Experts of a small language model: 112 squared ReLU neurons an expert, a softmax router.
Below are experts of layer 2 (counted from 0) of a mixture-of-experts language model. Rows are named router (the router's row for the expert), up (a neuron's input weights, with its number), down (a neuron's output weights, with its number) and show model dimensions 0-191. Each number is 128 + 32 x the weight over its row's rms, rounded and kept within 0 to 255.
After each expert's rows: a language model's description of what the expert responds to; "comes before" lists some tokens at least twice as common just after its tokens as in all text. This comes from a sample of Wikipedia text that the model never trained on. Tokens count by the router's weight.

# expert 21
router [ 87 147  95 118  83 101  90 112 102  87 119 173 151 166  69 169 130  99 156 160 137 117 117 162 108 145 137 166  97 110 137 172 119  40 153 106 132 166  93  84 185  69  63 156 113  56 139 165  74 143 115 131 155 168 132 147 109 119 145 137 178 111 109 120  99 126 118 174  90 145 137 142 121 139 119 114  83  96  49 119 130 136 103 110 122  49 123 133 119 102 168 127 135 147 153 150 143  90 147 128 112 149 156 130  80 154 110  96 109 208 106 159 196 129 139 132  79 151 115 127 127 111 147  67 142 156 116 167 107 143 141 126 192 100 152 134 124  92 114 150 167  99 181 150 165  79 117 158  86 128 104 101 154 117  85 184 134 184 168 123 108 162 156  80 108 123 171 100  64  97 141 160  83 115  80 133 143 185  92 134 166 148 142  75 135 196  92 141  93 116 113 111]
up0 [131  91  82 134 171 127 134 175 125 168 113  97 147 145 127 140 133 119 132 121 125  94 117  93 149  84 147 134  47 110 157 122 149 185 149  78 169 210 115 121 149  73 164  96 178 141 167 152 142 169 109 137 104 188 169 140 148 158 144 118 149  98 151 139  67 131 140  94 125  76 157 150 102 218 100 155  81 128  94 116  64 106 126 130 120 112 160 113 164 106 161 146 130 155  68 142 159 142 118 132 165 122 145 115 155 108 178 111 122  78  95 131 118 170 157  72  94 142  61 119 128 194 127  94 118  78 129 101 139  89 153  86 107 127 131 135 117  80 166 165 119 154 162 107 142 135  87  92 120  73 150 143 109  92 162 160 108 146  50  76 165 124  99  27 175  87 111 140 148 147 113 143 196 112 100 120 162 133 126 138 147 148  71 102  95 118 163 157 115 133 124 106]
down0 [117 168 138 158 137 121 160 209  96 133  94 102  89 169 128  48  64 132  90 143 172 115 141 119 170 140 155 186 167 106 104 139  99  99 156 145 110 123 115 169  81 192 149 123 149 129  94  72 146  47  72 180 122 108 160 153 136 145 117 168 116  76 128 103 158 109 143  97  82 143 149 165 132 134 110 152 107  80 164  99 119 109 181  92 115 115 128  92 113 162 100 149  88  68 102  52 128  94  81 120 161 138 193 139 118 132 111 128 130 108 134 127  55 104 134 176 143 189 121 118 137 133  86 143 159 163  99 176  97 140 130 117  65  98 171  41 130 130 108 133 133 109 158 147 123 113 116 200 154 142 137 131 164 147 127 122  85 116 144 125 121 164  95  91 163 124 155 101 110 133 165 135 175 120 141 152 128 133 159 184 120  86 111 171 119  78 141 156 124 152 191  78]
The preposition of after Most, Species, part, number, plus sentence-opening The, In, On and quantifiers all, both, most.
comes before: " the", " a", " his", " its", " these", " their"

# expert 14
router [110  97 108  59  56  96 134 167 133 106 155 132 162 123  99 127 146 159 119 138  99 168 157 137  93 153  69 108 148  90  71 171 137 109 130 143  98  84 180 169 123  70 183 115 159 170 139 121 152 111 165 126  90 131 140 150 110 166 110 148 123 164 106 116 127 154 107 110 121 150 102 128 136 191 178 163 169 123 154 158 115 121 112 146 123 142 132  57 166 157 119 133 138  81 151 141 123  99  96 164 209  88 150 152 110 116 164 130 176  92 149 143 172 146 107 101 177  74  94 135 136 111 144 194  91 127 151 109 142  85 153 139 110 103 132 117  96  86  90 148 120 102 101  95 125  86 139 134 137 135 196 164  44 149  90 109 164 128  98 131 143 166 141 152  59 188 145 165 121 158 191 125  82 153 172  76 126 120 136 172 141 121  78 146 101 141  61 115 218 141 149 141]
up0 [168 141 189 175 167 157 134  85 147 174  81 105 154 162 129 123 183  95 171 159 108 129 104 128 187 102 129 151  96 107 121 131 100  83 141 113  88 115 126 189 156 131 122 146 117 104 118  55 108 131 123 153 137 119 119  89 101  58  77 125 156 135 147 111 113 133 143 164 182 118 136 127 156  85 125 112 135 114 140 154 141 107 118 108 130 196  76 213 117 122 116  90 137 102 107 141 145 165 140  45  84 119 122 131 147 133 103 148 161 109 163  69 150  76 142 136 126 161 158  82 180 131 157  45 178 117 117 137  87 154  87 154 132 139 143 166 143 146  68 160  88 104 148 153 116 155  96 156 127 145  74 104 147 149 134 143  95 136 182 109  94  93 126 117 158  99 140 128 103  98  87 157 163 127 102 120 151 126 157  74  81 121 168 124 107  86 146 215  56  71 195 137]
down0 [117 148  91 173 143 133  91 129  80 121 164 122 114 144  52 156 160 140 150  68 122 192  99 117  88 141  90 101 144 147 124  92 116 138 154  95 143 189 135  60 138 177 150 105 133 136 161 172 153 142  91 156 135 155 149 155 185 124 116 148 100  63  68 129 124 139  86 108 129 159  94  90 195  89  86 158 111 177  76 139 154 137 132 136 109 164 147 155 174 110 142 112 115  96  84 130 130 124 117 107 159 198 155 129 149  94 126 101 198  52 108 161  81  90 156  92 118 156 159 155  96 159 124 171 110 110 154  62 117  91 144 109 170 111 167  61 157 164 102 112  87 163 131 127 135 138  91 118 116 128 122 156 117 131 117 131  96 140 107 102 134  86 124 170 167 145 135 149 100 158  56  90  96 102 121 172 127  90  66 165 124 154 127 179 181 101  97  82 132 135 118  64]
Commas, and, periods and table row ends joining items in lists of names or places, such as Triumph, Maharaj and, Jav-a.
comes before: "|", "-", " The", " and", " In", " He"

# expert 39
router [105 116 106  98 136 167 118 179 126 120 155 141 156 115  67  89 115  97 142 129 121 111 164 115 114 117 149 129 121 124 130 110  79 111 119  81 131 175 111  99 138  86 119  96  94  87 146  98 101 132 103 175 121 163 213 118 133 172 138 115 143 127 132 162  92 164 121 109  66 103  62 120 158  93 135 205  89 117 181 111 180 114 149 136  95 145  69 119 133 135 102 122 155 127 110  97 162 150 213 107  63  81 136  86  98 126 117  94 139 117  60 143 228 152 178 120 114 117 155 132 141 138 164 141 164 108 158 117 135 178 126 144 173 110 177 199 132 133  79 143 136 114 141 105 158 101 156 104 163 174 149  94 103 115 101 143 163 174 190 199  99 173  70 146 143 128  77 156 129 133 123 139 142 112 108  98  81 161  96 117 141 120 136 181 150 103  90 182 128  74  99  97]
up0 [144 119 155 155  98 150 159 131 109 161 105 126 125 149 123 115 131 151  62 137 205 152 121 190 178 155 172 138 174 116 117 126 144 133 183 142 142 157 102 139 203 115 138 118 101 154 106 128  96 142 151  70  93 165 166 141 110 164 130 161  95 113 152 181 101  96 151  57  85 127 143 160 108 148 153  84 133 134 128  85 136 167 164 113 141 154 140 149 181  78  60 154 146  67 146 146 120 158 101  69  93 138 127  93 160 138 131 194 134 139 114 102  80 120 140 156  97 118 222 171 155 162 116 114  95 141  73  90  96 172  97 147 121 135 118  64 164 142 128 159 165 147  86 103 110 143 137 151 131 119 107  99  86 140  85 112 141 151 133  78 111 128 122 121 170 141 162 117  85  85 100 133 200 122 165 159 139 119 180 139 154 150 192 128 108  89 130 212 156 191 160 104]
down0 [119 142  99  77 135 164  94 200 117 140 169 154 124 150  46 129 102 144 115 103 160 100 168 144 109 155 121 129 150  98 116 164 110 138 161 104 163 178 113  90 137 112 191  87  98 102 132 140 137  97 190 125 133 124 104 146 144 165 147  94 122 109 116 162 137 130 169 146  89 143  88 105 128 149 106 108 193 112 134 127 156 167 114 130 130 172 184 149 120 112 121 137 164  82  65 111 100 133 101 106 147 133  85  58 158 138 249 157 161 132  69 119 142 124 181 127 148  81 109 124 120 178 108 146 108 124 120 141 171 107 154  99 128 150 164 161 150 197 119 146 146 123  70 122 191 159 148 169 136 184 174 142 162  70  65 107 131 164 154  86 132 149 121  80 169  88 165 131 143 121 190 117 150 127 146 110 158 165 137 134 224 192 133 150 140 133 101 124 147 143 139 110]
Function words carrying clause structure in running prose: that, which, had, have, but, of after which or example, those after including.
comes before: " the", " a", " been", " he", " not", " it"

# expert 9
router [131 119 116 127 122  63 112 138 140  97 174 173  50 174  81 154 122 130 137  71 152 100 115 117 146 111 188 158 148 137 114 169 147 121 120  74 121 174  79 146 123 143 101 101  98 100 141  92  79 123 154 163 186 172 139 148 114 163 173 152  97 148  92 199 117  95 191 118 130 118 128  70  84  94 133 111 132 103  99 140 126 152 131 167  75  98 156 145 131 122 152  94  37  78 114 126 135 176 110 110 130 158 172 135  97  92  81 111 150 210 161  81  83 127 169 202  83  93 138 119 115 170 158 133 182 146 123 101  87 110 138 113 138 185 173  94 133 139 176 141 156 153 155 137 180 167  93 107 114 121 128 145 129  93 128 149 116 183  54 147 185 150 145  96 181 135 156 143 152 143 180 127  82 124 130 133 136 144 100 118 149 107 150  99 152 164 146 113 120 158 155 160]
up0 [153 119 112 135 193 130 182  81 168  59  87 171  94  44 133  82 178 133 204  80 165 175 146 173 113 167 124 177 131 156 162 100  93 146 122  90 104 115  87 111  90 142 100 136 105  91  93 129  86 160  56 135 126 147 148 153 104 130  99 112 126  81  82 153 127 124 108 172 163 116 102 151  88 150 129 177 164 132  88  86 114  64  88 146 174 144 171 113 101 130 115  83  92 131 177  77 159 121 154 142 108  78 134 154  98 126 126  74 128 103  75 161 173 111  93  90 110  84 106  96 124 105 133 126 128 119 119 174 117 120 157 105 126  93  59 129 106  38 133 139 143 136 165 134 124 185 183 143 102 148 155 100 125 100  69 137 149 140 155 156 115  98 125  67 130  95 143 159 142 115 133 131 149 146 155 108 148 182 139 151 126 142 148 126 136 155 184 106  93 109 108 170]
down0 [114 159 141 130 164 140  95 117 102  97 120 107 122 132 111 110 134 118  76 175 120 100 157  73 130 143  83  86 178 179  87 189 156 133  86 118  92 119 154  87  94 105 139 185  86 111  97 131 150 137 167 139 138  93 153 164  89 131 124 130 100  89 149 148 146 170 117 102 103  84 125  65 147 192 182 162 143 170 121 187 136 103 197 166 141 157 113 136  85 135 176 112 122 134 109 156 123 114 163 116  98 127 135 108 151 149 126 136 100 149 171 130  96 148 115  96 119 129 181 124 148 133 149 151 146 192 135 105 149 129 102 152 138 126 194  91 201  84 168 119  74 155 119 104 129 131  77 137  79 130 217 132  89 178 156 125  92 107 155 138 191 128 121  83 108  96 112 198 134 104 163 184 117 181 135  77 135  60 154 137 141 192 143 208  99 120 110 102 136 114  95 112]
Colons after infobox field labels like Died, Years active, First held, plus achievement verbs such as won, took, held, joined.
comes before: " the", " ", " a", ":", " in", " birth"

# expert 32
router [ 99 172  99 101 132  78  80 183 119  87 136 162 144 152  56  95 153 130  79 109  52 134 167 134  82 154 131 179 124  78 123 100 156  56 173 156 118 144  93 105 117 172 214 100 150 121  44 100  99 108 151 172 147  96 139 116 139 125 121  80  83 150  92  99 146 146  82  99  80 121  50  97 109  90 164 147 159 121 151 133 185 110  98 104 137 133 214 126 176 138 133 148 148 155  93 105 155 153  89 149 101 103 100 130 120 109 138  90 183  90  68 130 161 171 159 140  91 109 143 128 132 118  95 129 124 126 121 107 173  86 185 105 102 142 114  66 108 118  97 182 147 160 154 110 139  93 100  70 152  92 107 184 102 110 169 120 105 173 154 164 107 150 126 115 159 173 137 170 131 130 126 125 108  97 170 121  81  89 124 135 117 120  96 145 149 130 135 144 152 115 113 124]
up0 [119 116 158  91 153 166 111 129 115  98 116 152 169  67 121 157 133 116  87 149  88 164 171 100 109 192 157 128  98 148 102 158 174 148 137 124 143 112  77 153 138 153 169 146 134 110 171 156  96 171 152 142  57 170  46 134 165 143 108 143  67 113 191 109  90 142 128 136  88 129 163 129 144 148 131 163 107 137 143 125 134 159 142 119  76 118 126  96 163 162 128 121 147 116 209 156  92 155 158 104 107 118 192 163 104 149 208 103 129 170 115 130 149  95 123  87 134 146 116 158 224 104  88 136  78  90 146 147 111 110 114 138  85  80 142 143 138  88 134 124 122 113  61 115  63 187 144 172  72 158 101 112  99 110 169 134 122 172 120 126 120 144 188 115 139 103 116  78 206  83 186 116 106  77 129 121 134 139 160 132 141  95 114 147 110 148  67 111 158  82 140 116]
down0 [121  90  83 120  86 119 129 122 146 115 107 124 137 126   0 110 133 153 150  91 127 103 105 145  66 147 114  94 135 166  46 107 149 124 151 115 101 159 138 116  96 130 101  66 116 173 109  65 153 157 101 108 177 120 117 148 151 110 198 111  74  83 129 116 163 153 157 116  78  86  83 154 115 135 122 174 101 113 150 126 185  96  86 148 157 100 151 170 152 136 126 156 132 140  89 134 182 128  90 156 116 123 150  40 123 102  42 118 107 156 118 181 112 159 152 147  62  65 143  86 104 130 159 128 129 121 161 143 137 120 138  65  95 163 149  60 111 165 142 161 146 128 139 120 151 121 159 102 161 105 147 102 148 109  69 115 144 119 136 122 161 116 103 160 110 102 136 144  98 143 113 118 149 120 113 128 154  99 117 140 147 163 122 173 110  92 168 119 135 112 188 107]
Commas, and, or, but, which and subject pronouns joining clauses or list items in running prose.
comes before: " and", " the", " he", " was", " but", " which"